Experts of a small language model: 18.1M parameters, a sigmoid router.
Below are experts of layer 3 (counted from 0) of a mixture-of-experts language model. Rows are named router (the router's row for the expert), gate (a neuron's input weights, with its number), up (a neuron's input weights, with its number), down (a neuron's output weights, with its number) and show model dimensions 0-127. Each number is 128 + 24 x the weight over its row's rms, rounded and kept within 0 to 255.
After each expert's rows: "comes after" lists some tokens at least twice as common just before its tokens as in all text; "gets" lists some tokens that make up at least twice as much of what it gets as of all text. This comes from a sample of Wikipedia text that the model never trained on. Tokens count by the router's weight.

# expert 63
router [113 113  78 119 112 158 157 156 143 139 117  89 122 107 132 152  66 157 119 106 134 128 118 121 149 117 160 152 104 139 161 128 138 156 107 106 112 140 134 123 115 164 101 100  88 113 152 120 147 143 106 141 115 134 154 143 149 162 149 158 144 118 156 162 136 128 138 152  91 103 136 155 109 122 152 142 164 103 178 116 148 104 167 162  84 134 116 110 152  93 132 163 180 105 153 108 109 128 121 127 137 158 122 145 148 137 129 148 167 109 122 104 118  73 140 141 122 129  83 144  81 106 113 170 126 144 165 113]
gate0 [156 129 154 141 104 131 120 141 130 102 134  86 187 147 131 114 107 121 139  79  84  70  51 138 100 124 124 118 121 149 146 150 123 132 111 104 119 180 138 127 131 123 157 112  88 105  81 147 154 102 117 111 156 130 159  94 115 165 109 147 154 114 151 111  90 152 122 141 170 128 161 104 121 180 120 117 136 109 136 128 157 153 149 127 130 117 114 125 127 123 115 137 121 136 127 118 125 176 115 104 148  83 120 141 152 146 131 151 161 168 125 162 120 141 135 137  75  98 142 133 147 111  97 153 144 114 119 129]
up0 [148 123 133 131 150 138 135 169 140 101 139 132 114 128 106  87 153 129 104 140 139  76 124 139 123 128 129  86 150 135 103 135 104 119 141 140 132 128 181 109  96 134 127 124 133 149  79 145 108 162 136 126  97 142 125 155 119 110 152 161 140 152 166 146 132 144  95 147  68 133 147  55 114  93 123 168 144 138 106 120 118 130 156 188 160 130 163 113  87 140 133 147 141 123 152 131 162 112 139 135 114 104 134 143  92 121 150 118 161  88 117  97 161 201 136  80 114 150 118 128 141 132 144 116 134 129 122 108]
down0 [127  94 131 140 157 116 114 108 151 145 104 126 150 125 135 122 118 150 154 178 152 103 105 150 105 132  91 122 106 140 114 124  78  98 113 133 122 117 121 123 108 116 164  66 151 119 135 137  92 129 132 113 172 129 153 135 134 113 140 120 114  90  89 163 100 129 104 140 123 175 117 160 117 142  59 133 155 102 130 126 141 103  87 135 184 142 141 126  82 109 135 132 116 144 111 121 128  87 106 117 111 169  93 155 109  78 138  78 159  95 119 116 126 128 131 130 146 133 137 158 124 121 155  67 130 135 132 139]
comes after: " |", ",", "|", ";", " United", " New"
gets: " ", " —", " 1", " I", ")", " States"

# expert 60
router [136 160 118 124 101  94 149 133 118 111  95 105 126 132 173 106 140 136  96 103 126 151  91 118 107 127 110 177 131 144 150 122 114 133 134 125 121 135 112 105 121 118 137 116 116 114  98 127 161 132  89 127  81  93 133 177 145 143 149 108 149 135 123 137 164 129 105 144 103 107 184 122 103 122 157 161 172  97 143 110 139  72 163 149 101 143 100 115 110  87  97 131 140 109 154 162 150 107 134 166 111 146 115 124 142 138 122 127 122 183 145 132 104 129 103 128 160 122 102 148 115  46  88 136 113 126 117  97]
gate0 [129 102 112 162 117 145 160 157 185 118  94 131 126 127 147 170  89 109 142 140 143 106 143 134 144  90 159 105  89 102 113 114 136 151 140 159 116 153 154 148 171 135 101 145 117 165 146 129 103 144 134 108 133 117  98  94 121  99 114 121 110  87 136 151 102 116 116 122 158 154  79  82 141 171 125 150 131 104 133  74 100 144 138 130 117 114 141 146 105 166 147  96 126 135 138  90  86 145 110 124 141  70 160 104 104 144 147 100 102  87 131 111 147 129 127 117 109  86 147 106 130 145 151 125 150 130 126 160]
up0 [121 131 138 124 177 149  85 117 110 117 127 138 135 105 123 127 151 126 131 110 151  63 113 125 124 160 132 169 137 107 119 153 136 139 115 181 146 131 131  83 131 112 112 134 154 135 123 124 113 140 149 131 135 117 115  85 127 120 115 154 176  86 125 125 114  81 127  94 104 145 113 175 173 110 132 133 152 128 164 132 169 147 110 155  97 140 162 135 101 160 145 122 118 146 139  67 148 153 184 102 124 142 141 147 158 118  89 153 180 126 132 162 118 110 128 159 135 120 120  89 125  95 113 134  83 108 145 136]
down0 [ 91 152 121 140 126 135 164 122 138  93 157 167 101 117 153 114  78 118  94 161 148 141 123 119 118  89  70 128 112 131 117 106 126  93 119 179 134 119 105 132 136 129  97 144 155 146 134 107 142 143 129 103 151  97 153 143 152 123 148 115 128 163 170 114 156 150 127 155 129 124 160  84  90  93 138 129 122 137 107 133 104  81 154 136 137  91 146 131 185 126 196 109 102 117  89 120 157  79 134 144 118  99 138 112  99 117 152 151 105 160 162 152 130 150 122 137 137 146 114 161 111 130 139 151 130  98 129 134]
comes after: " in", " to", " and", ".", " for", "ed"
gets: " in", " to", " on", " at", " and", " by"

# expert 69
router [ 96 147 120  76 152 136 178 151 123 101 134  83 104 101 126 132  89 163  87  90 172 131  85  94  87 150 118 119 104 162 152 161 128 128 124 121 106 140 140  64 121  99 126 119 118 119 144 138 142 181 124 129 145 110  85 147 103 149 142 157 134 131 137 147 144 110 160  85 126  92 146 172 127 141 134 146 171  99 121 142 124 132 115 144 105 135 120 111 107 128 149 148 164 110 132 128 158  86 100 160 142 151 105 100 121 131 115 133 101 123 124 121  88 114 116 153 128 143  89 132  83 121 155 135 112 117 142 139]
gate0 [130 134 105 141 146 120 162 134 157 103 177 113 128 117 116 147 133  96 116 143 172 150 160 119 105 127 145 116 155 140 117 145  94 133 150 144 120 138 122 140 145 126 133 156 133 152 132 127 116 136 133  84 116 121 117 144  94 181 123  96  99  96 108 121  69 170 125 103  93 130 151 115 143 113 169 132 128 101 148 107 174 100 122 122 144 119 116 179 125 108 141  90 154 145 120  99  98 197 147 113 167 105 188 137  92 128 128 115  81 162 143 117 132 107  98  86 124 111 112 148 151 125 133 117 138 103 105 156]
up0 [167  97 146 180 130 130 150 102 104 127 131 136 187 144 120 138 137 113  96 114  92 147 106 155 121 117 152 115 109 108 102 112 125 145  93 101 147 189 117 144 143 184 113 136 159 149 168 129  91 161 114 115 140 156 144  89 135 153 123 120 128 117 129  92 120 138  69 133 142 136 173 116 131 126 114 115 124 160 154 129 124 140 112  86 173  80 120 103 110  98 114 120 144 160 113 100 134 123 142 140 124 167 135 137  99 102 153 147 125  97 115 107 179 140 104 127 166 130 113 105 116 149 157 142 158 156 115 144]
down0 [174 131 111 168  76 162 110 117 145  98 126 134 140 158 154 167 121 182 162 125 130 123 140 149 116 176 118 109 128 107 122 150 163 121  85 140 147 122 140 159 107 130 107 180 129 101 108  63 110  98  97 115 168 134 138 168 119  85 125 126 135 129 152 112 154 144 159 148 135 102 133 161 110 118 152 122 109 117 128 130 113 119 125 147 131 125 128 109 125  78 171 137  93 102 127 120 144  82 110 120  81 124 133 141  69 133 108 134 147 167 168 119 124 151 108 129 141 104 114 120 102 106 139 146 136 115 152 120]
comes after: " |", "|", " 0", ":", "′", "°"
gets: " 0", " 1", " 3", " 2", " ", " 4"

# expert 31
router [110 151 125 113 162 130  92 175 123  94  93 157 114  90 120 153  87 199  96 153 113 121 104 114 113 130 137 147 137 151 149 153 125 143 126 120  81 105 119 120 147 118 119  98 124 157 137 155 123 168 103 152 106 104 114 150 134 141 130 118 159 143 152 139 116 132 122 131 113 102 146 137 127 134 162 128 142  93 111 114 101 118 163 144 125 131 150 135 163  87 104 136 146  99 131  98 126 117 164 162 131 125 161 123  90 125 143 173 127 164 168 142 161  90 137  90 135 131 122 128 120 100 154  80 135 162  77  82]
gate0 [126  94 116 178  64 127 141  86 146 139 157  81 147 133 184 126 143  73 127 110 148 117 118 115 143 117 132 147  88 124 154 139  85 110 147 116 152 142 136 140 130 103 137  97 137 149  94 109 150 109 139 162 145 127 146 116 155 155 133  83 129 134 115 159 140 141 147 125 122  75 110 122 143 116 137 118 109 126 184 149 118 126 137 126 124 143 137 115  94 169  89 100 152 127  88 129 114 164 152  89 115 160 134 126 137 139 150  97 108 107  74  91 159 125 116 105 121 101 127 136 104 152 127 163 103 148 127 155]
up0 [ 78 100 145  99 126 107 128  76 119 168  99 103 112 106 164 141 147  88 113  96 105  68 107 112 122 138 129 131  85 121 146 130 116 125 104 112 130  83  94 150 132 134 105  92 124 107 128 119 136 154 118 120  96 148 123 109 123 136 126 134 108 122 127 105 104 148 142 144 179 102 122 132 169 132 121 155 113 156 154 156 102 125 152 133 149 114 138 117 125 116 116 133 118 142  99 110 105 117  72 100 117 100 147  81 117 161 139 122  97 118 147 110 107 131 155 132 111 142 190 138 136 116 128 145 121 166 132 211]
down0 [132 149 145 122 138 130 111 148 161 106 130 198 173 173 130 178 145 146 104 161 160 131 151 139  98  92 123 147 150  89 152 131 131 159 132 109  64 115 123  94 122  91 110  90 130 137 140 138 125 139 137  93 142 110 124 152 121 148 100 111 181 170 126 171 119 132  97 130 126 152 154  87 114 133 148 168 129 125 125 140 125 144 137 177 106 117 104 114 144 108  86 134  96 124 132 139 150  80 135 125 110 100 156 112 107 107  91 114 147 126 162 172 140 153 140 109 135 128 141 102 127 121 104 106 108 121 140 108]
comes after: "-", " the", ":", " and", "|", " The"
gets: " A", " T", " D", " B", " M", " F"

# expert 87
router [ 82 115 107  90 107 122 156 158 126 129  99 114 121 110 163 144  95 113  83 129 121 136  66 122  90 146 179 151  83 128 136 150 138 111 131 131 113 137 140 145 132 148 120 118 131 119 158 111 157 124 106 128 143 116 107 183 127 126 145 156 125 118 137 165 149 137 139 123 133 130 155 134 160 124 151 131 177  55 127 122 121 105 185 127  79 160 105 148 135  82 159 118 164 122 177 138 159 135 129 109 132 148  95 108 128 115 113 129 130 165 122 102 105 148 134 153 140 141  96 129  74 113 101 132 124 135 140 119]
gate0 [146 149 161 122 118 130 161 138 145 128 128 135 137 157 117 109 145 132 106 123 128  98 194 148 123 130  95 100 133 188 126 125 138 163 136 119 132 137 104 151 123 129 159 135 156 134 159 153 115 146 130 127 126 118 149 110  95 129 151 112 127 117 125  86 143 110 146 116 116 119 112 151 111 203 106 125 130 108 113  89 178 144 100 107 137 130 108 132 152 123  81 255 115 123 134 111 105 141 166 114 134 158 167 115 126 140 130 111 142 135 123 114 142 140 108 100 146 137 111 128 126 128 135  91 109 130 133 131]
up0 [169 132 151 131 139 131 180 109 161 123 105  97 149 112 113 142 127 164 129 181 139 126 140 115 185 114 115 123 181 145  74 152 109 116 133 145 113 129 148 111 116 146  96 103 111 151 131 144 141 110 152 122  67 118 144  98  96 126 160  67 142 101  96 102 151 144 155 123 146 124 101 149 100 126 172 120 116 161 142 125 107 140 113 146 131 119  82 151 132 101 126 125 111 154 132 168 102 138 130 185 158 137 169 161 128 136 112  91 129 129 169 133 121  75 100 116 148 106 123 129 132 130 135 125 138 121 129 124]
down0 [125 126 146 147 133 120 122 125 131 115 180 121 140 135  81 140 143  89 100 119 132 208  78 106  57 137  84  82 150 142 126 125 157  98 144 129 143 124 146 132 133 135 151 130 129 122  71 125 150  99  99 126 137 130 117 154 105 140 112 109 119 147 159 139 131 169 104 114 116  87 134 158 117 224 103 142 151 108 136 126 155 104 109 135 117 121 131 114 137 107 112 152 129 126 158 145 116 160 121 109 124 142 118 133 118 110 152 115 161  97 135 116 115 123 116  78 131 154 104 148 137 117 120 105 129  89 122 110]
comes after: " |", " ", " 0", " 1", " —", " 2"
gets: " |", " ", " 0", " —", " 1", " –"

# expert 82
router [ 87 142 119 130 114 152 170 127 110 109  94 118 124  93 135 129 125 134  73 106 123 111  74 110 138  95 156 132 110 133 165 159 120 136 121 118 116 139 172 115 146 146 144 102 135 157 146  96 132 164 101 148 114  61 152 143 117 141 138 134 111 105 149 137 126 104 132 126 107 118 155 151  61 143 144 143 135  99 146 114 114  91 155 128 105 126  90 135  91  72 116 142 124 138 130 142 129 100 132 127  93 115 156 129 130 112 155 127 130 149 119 113 163 149  78 138 157 134 121 150  62  92 111 119 113 158 134 172]
gate0 [ 70 139 110 101 152  96 107 137 160 126 154 122 129  97 120  87 141 123 144  66 110 138 165 115 131 117  85 109 158 138  89 110 115 106 140 126 114 160 114 109 150  91 111 140 108 138 131 133 103 118  89 143 110  85 124 152 119 147 121 106 140  91 133 141 128 129  90 130 125 131 157 137  46 118 164 119 157 162 128 159 113 119 143 120 120 127 100 145 112 114 117 138 135 116 102 138 180 106 113 133 172 148 106 111 110 129 163 164  61 120 127 118 134 151 133 152 183 137 136 135 144 146 165 119 118 143 114 131]
up0 [165 144 109 138 148  81 143  96 145  94 170 175 100  91  97 121 123 149 129 114 155 104 127 168 144 170 149 113  97  92  85 168 125 142 124 101 147 157  78 106 120 134 106 141 135 123 119 101 121 116 127  99  88 118 139 170 103 109 145 116 186 131 168 131 133 127 159 117 151  89 191 138 135 144 149 143 108 127 115 147 124 126  94 148 127 126 151 140 159 168  97 157 136 146 155 135 165 158 160 122 140 149 104 141 140 141 107 116 157 116 123 112 128 132 119 153 139 133  96 115 138 119 133 147 132 143 173 100]
down0 [118 148 132 123 125 146 126 115 162 109  88 102 161 113  83 177 140 106 125 115 102 160 125 136  97 116 112 165 101 137 131  98 153 148 143 160 121  82 133 137  86 124 102 118 166 162 149 137 116 113 105 125 130 151 132 109 123 150 119 104 156 141 114 170 109 174 117 165  86 159  77 172 125 116 128 118 166 119 131 111 123 161 151  89 151 134 144 144 124 115 159 117 140 141 174 123 168  67 134  93 129 156 114 108 146 106 159 108 127 152 133 114 115 155 100 106 100 121 151 121 169 134 148 106 148 121 140 161]
comes after: "\n", " |", "|", "-", " ", ")"
gets: "\n", "-", "|", " ", " -", " •"

# expert 89
router [106 122 121 103 103 146 191 157 129 159 104 100 146 114 154 111 117 106 108 124 137 126  94 137 108 134 184 153 113 125 116 138 126 155 123 146  99 135 142 157 177 114  94 136 158 122 164 124 155 142 122 136 129 134 113 161 135 117 160 168 134 140 144 138 155 136 146 139 103 133 148 102 154 107 148  95 160  77 111 143 114 117 144 125  84 181  82 148 127 107 151 129 177 106 175 136 181 132 161 118 113 115 101 128 141  93 125  95  98 158 130 102 150 160 132 126 142 133  93 139  85 121 121 145 118 162 152 116]
gate0 [121 127 105 182 139 164 130 125 122 175 151 100 141 161 111 155 125 120  93 142 141 105  79 127  93 106 111  97 136 121 141 107 133  87 106 105 119 116 115 103 160 140 111 102 129 122 119 143 158 138 112 140 125 149 161 119 130 114 101 147 123 113 140 167 175 100  98 139 142 140 123 151  99  59 173 103 113 156 141 122 103 136 133  83 100 153 104 102 111 152 144 111  87 136 139 144  90 150 127 178 105 124 107 134 159 108 135 161 131 128 113 140 142  75 146 156 141 141 128  79 180 130 150 135 112 134 116 145]
up0 [156 147 134 130 153 125 102 101 123 123 104  90 107 159 128 100 140 160 111 151 177  81 129 125 126  95 150 132 114 158 137 123 126  91 116  94 123 164  99 111 145 143 129 158 120 126  90 146 124 120 166 127  94 127 124 132 162 133  85 119 144 129 156 149 169  85 128 134 144 101 135 183 128 112 182 151  84 110 126 150 120 120 114 138 124 129 115  77 112 140 123 152 126  92  74 136 101 100 109 166 114 102 142 164 123  98 104 157 106 124 144 121 138 106 102 147  83 100 125  92 158 135 103  94 101 101 125 131]
down0 [143 107 140 114 129 144 141 108 115 129 130  96 143  87 107 164  97 158  82 134 113 153 186 112 145 154 158 138 104 138  76 125 110 132 132 103 129 136 122 118 172 168 123 121 102 111 177 117 104  89 144 125 119 149 129 106 103 123  96 134 142  95 140 115 143 128 136 119 158 113 116  96 118  94 167 101  79 147 142 139 124 124 131 151 132 126 130 128 154 137  84 109 106 181  92 104 131 138 129 102 116 113 121 161 148 135 155 135 155 146 133 171 102 144 127 156 163  98 125 122 153  90 148 107 144 141 192 174]
comes after: " ", " 0", " 1", " —", ")", " 2"
gets: " |", " ", ";", "|", " 0", "°N"

# expert 72
router [126 131 106  84  85 107 125 140 134 100 127 125 116 160 161 153  96 116 142 133 127 145 112 129 126 122 140 148 109 115 140 107  76 144 125 129 135 133 104 139 129 115  88 119 142 151 122 144 195 178 114 122  99 101 163 154 160 168 152 160 131 120 148 158 123 127 132  96 107 170 191 123  81 120 129 138 172 105 128 109 124  62 143 114 145 105  99 126 112 108 132 135 150 127 138 133 143 141 131 130 110 123 112 133 151 160 125 121 156 167 154 163 112 160  92 169 123 151 140 116  93  73 111  90 122 120 112 135]
gate0 [170  91 189 133 135 153 147 100 100 172 162 115 125 107  74 107 135 111 114 154 121 137 186 143 120 101 166 136 127 166 121 119 148 121 176 102 105  81 117 130 138 161 127 118 127 117 166 146 131  87 104 138 137 157 158 111 129 116 134 167 135 118 133 118 110 108 166 142 124 116  92 106 156 105 116 147 111 113 101  97 182 116 138 119 119 129 186 128 133 131 145 137 129 108 115 143 162 103 138 130 107 143 130 108 119 119 135 127 150 161 115 106  96 125 130  73  97 135 107 130 106 123 127 174 158 133 171 138]
up0 [ 98  94 121 112 128  97 113 150 111 120 149 142 110 116 144 137 139 114 149 132 127 162 146 120 119 120 160 138  97 152 114 127 111 116 131 116 144 185  87 148 137  88 111  83 196 133 140 113 174 155 143 139 139 152 106  85 129 164 170 153 117 126 164 135 116 119 142 102 125 128 142 135 112 109 123 144 122 109 150 127 177  96 109 148 148  89  84  89 105 112 116 113 157 143 148 103 113 112 121  98 129 155 143 126 156 162 122 154 141 123 126 156 126 139 139 139  90 104  72 126 115 118 129 130 135 124 117 217]
down0 [120 122  99 133 116 111 102 154 206 145 142 124 164 117 134 129 122 102 151 147 110 127 139 121 129 123  76 136 127  60 128 118  82 119 110 134 115 150 140 156 143 119 140  96 130 132 148 123 140 162 118  96 151 139 116 157 163 145 169 123 156 121 120 112 168 131 112 122 122 194 128 114 102 121 130 123 132  86 144 157  71 109 107 145 150 128 117  94  89  96  74 106 134 117 160 123  83 170  90 148 133 110 113 136 135 152 123 133 122 123 145 124 114 144 130 140 123 150 158  87 126 101 132 105  98 148  94 103]
comes after: " in", " on", " In", "In", " at", " On"
gets: " in", " the", " In", " from", " on", " to"

# expert 53
router [ 81 147 126 134 137 131 170 136 109 109 124 108 121 112 121 125 102 131  84 108  96 120  87 121 133 117 130 111 111 126 152 193 139 132 143 129  98 147 171 134 132 134 139  89 141 149 146 101 143 148 113 133 107  61 174 158 129 138 134 139 155 103 138 134 137 121 159 133 131  93 152 152  67 154 127 130 145 106 116 135 137 108 158 105  92 127  57 137 105  88 144 141 144 118 114 133 138 129 128 119 119 119 174 147  99 110 151 136 113 166 135 117 132 150  85 123 155 124  93 135  84 100 118 110  99 165 133 178]
gate0 [ 96 135  89 124 135 129 114 136  89 124 111 100  96 133 121 121 155 114 139 132 115 170 170 101 120 131 136 102 158 114 135 133 125 149 142 138 150 121 135 139 134 161 162 162  85 151 177 117 111 138 175 142 112  95 107 103  75 148 170 101 115 144 153 106  91 122 158 138 212 133 136 137 127  91 147 152 136 109 126 124 108 104 134 131  99 151 131 122 147  89 125  90 131 133 126 145  85 134 133  92 138 132 142 113  99  91 125 111 196 146 163 136 139 142  98 126 110 140 175 157 139 148 131 115 116 155 126 127]
up0 [156 123 131 127 116 144 148 114 170 128 111 118 112 134 137 186 134 164 103 120  96 100  98 136 129 142  78 167 110 163  98 126  81 114 143 136 131 127 123  78 128 119 125 150 155 119 112 127 123 116 138 159 169 111 157 114 197 137 133 119 151 133 168 138  99 160 108  94 124 166  81 149 119 138  84 114  60 137 105 141 148 123 102  97 130 116 177 118 130 149 136 122 111 134 127  95 152 156 109 157 109 133 151 126 125 136  98 123 111 135 126 161  93 165 112 137 102 159 115 156 129 121 125 119 146 112 108  84]
down0 [ 99 131 137 126 154 115 100 128 131 125 130 148 142 114 127 131 124 125 133 158 150 121 103 149 112 144 165 135 141 107 158 112 166 102 160 110 121  98  99 141  88 111 138 101 128 132  84 119 114 168 167 122 104 128 115 144 138 125  94 132  95 139  25 113 148  74 160 129 115 127 122  97 112 117 157  93 176 137 135 131 134 120 112 138 130 136 146 119  95 150  88 104 164 143  93 164 112  88 115 175 177 109 117 130 102 101 125  90 157 141 136 134 129 131 153 126 130 126 110 157 118 123  81 118 128 149 163 136]
comes after: "\n", " ", "|", "-", "\n ", "."
gets: "-", "|", " |", "\n", " ", " He"

# expert 52
router [145 159 116 129 146  99 169 148  99 149  71 138 100 136 111 113 107 140 133 129 133 140  80 136 128  88 113 180  90 131 126 130 129 141 146 136 122 102 138 114 136 114 120 117 167 146 140 138 173 126  95  98 102 104 124 164 104 171 145 123 125 132 129 147 144 132 136 102 112 112 133 120 104 123 107 133 157  92 149 150 120 101 145 146 146 172 140 147 131  98 196 161 161  95 172 120 146 104 141 135  95 114 102 153 125 110 162 156 154 130 126 107 172  80 132 131 147 150 128 133  76 112 142 110 103 109 104 176]
gate0 [151 130 140 157 126 143 150 166  96 143  87 119 161 105  91 110 119 134  98  73 150  98 158 143 106 150 164 132 102 145 154 122 141 109 162 137 135 173  99 118 121 164 107 135 111 157 114 145 168 138 130 105 109 114 134 135 133 107 119 100 122 142 152 146 163  90 105 135 124 134 125 142 123 120 139 118 118 167 131 112 105  98 179 123 174 163  94 115 157 111 125 149 150 160 108 153 124 100  79 156 106 115 111 148 176 141 124 127 176 110 134 103 146  89 129 149  87 163 130 119 147 152 169 154 107 120 153 135]
up0 [115 113 125 145  82 111 137 122  84 142 149 104 111  91 145 151 141 129 119 130 143  88 167 138 107 143 120 151  77 148 158 116 120 134 125 150 153 158 118 107 139 115  90 146 189 177 116 169 126 115 172 138 142 151 158 161 138 116 133 109  76 136 121 149 155 121 150 110 173  86 119 119 110 103 106 115 130  92 142 129 126 102 133 119 107 171 104 147 144 110 138 127 116 124 123 171 138 145  87 150  95 106  71 137 150 121 121 146 159 142 146 136 151 103 130  99 155 146 133 126 127 157 174 144 102 145  84 130]
down0 [209 133 111 148 172 128 101 130 130 127 157 163 133 156 132 115 101 142 125 108 105  63 143 138  93  90 130 140 167  90 106 135 103 157 108 121  94 152 131 105 103 127 118 140 127 144 138 111 125  78 133 135 129  97 113 141 117 127 126 142 163 150 139 121 128 136  91 140 153 140 135 119 157 142 133 114 110 128 142 114 123  99 152 168 131 108  96 146 173 111 189 122 152 167 136  66 115 109 128 125 109 107 128 153  97 152 154 127 104 122  95 114 122  77 151 145 113 131 150  92 113 129 129 130 144 181 140 128]
comes after: " of", " in", " to", " as", " is", " for"
gets: " the", " a", " The", " an", " his", "The"

# expert 81
router [147 158  93  83 139 103 135 131  87 129  71 175 112 107 131 130 128 172 122 108 121 137  93 126 129 114 102 185 111 154 144 156 151 126 144 105  93 110 138  94 132 142  91 145 143 147 140 101 172 124  94 102 113 125 133 136 112 156 128 115 113 155 119 126 100 107 161 105 115 129 136 122 134 121  90 133 171 103 148 142 140 105 120 126 146 116 148 117  95  97 172 165 154 136 141 130 161 101 121 114 120 128 108 135 102  76 149 155 117 148 141 172 155 104 109 131 144 138 108 123  59 103 144 127 114 174 135 159]
gate0 [157 126 160 160 137 130 100 126 137 135 111 123 127  80 139 119 121  99 140 115 121 171 108 113 114 148 112 114 120 105 140 134  94 159 124  99 102 134 144 112  97  93 125 150 104 136  71 134 122 109  92 143 121 129 120 106 180 156 107 112 146 116 123 105 117 152 115 104 110 123 125 108 179 186 110 126 128 125 168 161 118 107 170 134 173 155 121 137 156  99 119 100 155 120 156 133 107 135 178 100 128 136 126 109 129 109  85 165 138 182 167 127 121 141 116 120 107 164 172 150 141 123 116  95 171 129 110  83]
up0 [170 112  78 139 163  97 152 165 126 108 147 121 138 108 126 130 122  75 114  94 152 160 151 111 130 141 147 122 130 108 168 140  98 120 157 150 149  98 114 168 133 101 151 107 130 151 132  92 160 100 156 120 140 134 142  91 146 129  77 120 134 141 149 140 163 129 138  99  86 119  98 140 109 134  87 155 131  97 145 158 105  85 110 178 128 109 131 113 151 111 160 131 131 138 139 133 145  99 114 113 153 162 108 133  90 116  84 141 148 148  90 118 105 120 132 149 136 141 145 111 110 129 136 115 188 146 182 141]
down0 [130 154 106 191 147 164 187 157  99 149 156 120 108 129 116 139 142 134  79  92 124 147 144 105 136 144  80 101 105 160 105 124 135  69 124 101 145 113 149 126 117 125 156 128 133 109 115  82 123 124 171  94 133 151 131 124 166 139 140 144 143 105 183 142 130 139 128 138 114 100 135 142 116  79 116 151 115  99  75 132 147 134 101 149 134 155 122 143 132 119 188 142 118  99 125 143 118 130 112  93 175 123 115 128 153 161 132 106 127 154 118 133 139 116  88 174 104 145 131 118  95 127 126 134 147 161 139 121]
comes after: " of", " in", " for", " to", " as", " with"
gets: " the", " a", " an", " The", " his", " one"

# expert 55
router [ 82 159 159 120 117 140 199 166 136 114 128  95 106 121 123  88 106 119 145 117  91 150  82 144  90 121 147 181 121 121 144 165 107 144 168 172 108 125 146 125 106 119 117  95 165 133 115 131 188 126  71 138 123 113 132 147 150 138 162 116 141 110 117 175 151 126 143 116 139 106 149 134 135 115 122 163 168 101 112 102 126 126 162 125 102 146  89 141 131  92 142 137 149 124 184 122 145 128 160 136 125 140 132 170 109 127 152 125 108 116 126  86 127 129 124 103 159 133 103 137 125 127 115  94 133 119  97 135]
gate0 [126 152 149 131 132 148 113 127 140 110  99 149 116 156 157  87 141 152 180 132  96 142 114 107  84 124 125 107 198 137 149 166 141 114 121 115 132 128 181 164 127 130 129 141 168 107 120 137 131 151 180 125 180 108  90 131 136 158 145 159 114 138 113 147 152 132 124 107 117 151 161 140  99 183 137 139 137 126 120 118 144 116 122 141 132 161 100  82 136  99 151 139 118 164 206 132 115 181 120 133 150 121 134 112 140  96 139 145 113 106 125 104 123  97 107 110  75 132 123 114 128 132 151 149 122 114 140 151]
up0 [111 131  79  90  94 117 126 129 117 141 144  82 130 118 145  95 114 148  94  79 140 139 130 143 109 146  97 157 143 121  78 130 109 103 113 126 138  86 127 124 145 137 119 145 126 151 108 131 193 142 109 108 154 151  94 108 144 140 112 135 107 134 127 135 129 123 141 139 104 128 150 139 139 152 128 112 119 104 128  76 101 140 122 100 142 140  91 148 139  74 125  69 123 128 126 110  75 132 124 150 121 147 120 171 126 129 124 161  93 139 118  99 137 161 128 163 146 133 141 116 135 159  97 112  53 117  93  77]
down0 [ 97 123 109 142 136 130  91 120 122 139  99  84  84 143 118 135 125 122 136 124  76 115 130 133 139 123 100 143 111 124 117 150  85 109 136 124 118 114 141  87 106 165 126 168 136 156 137  93 102 129  98 112 124 168 134  86 147 102 169 137 135  84 108 158 161 152 164 174 136 138 128 133 140 111  81 120 121 161 180 181 128 170 109 121 105 126  95 113 122 128  98 139 122 157  93 138 129 119  48 129 140  93 130 133 133 154 117 160  87 138 130 137 112 132 106 138 148  90 157 132 127 124 136 109 157 147 131 110]
comes after: "\n", " ", " 0", " 1", " 2", " 3"
gets: " |", "|", "=", "==", "-", "==="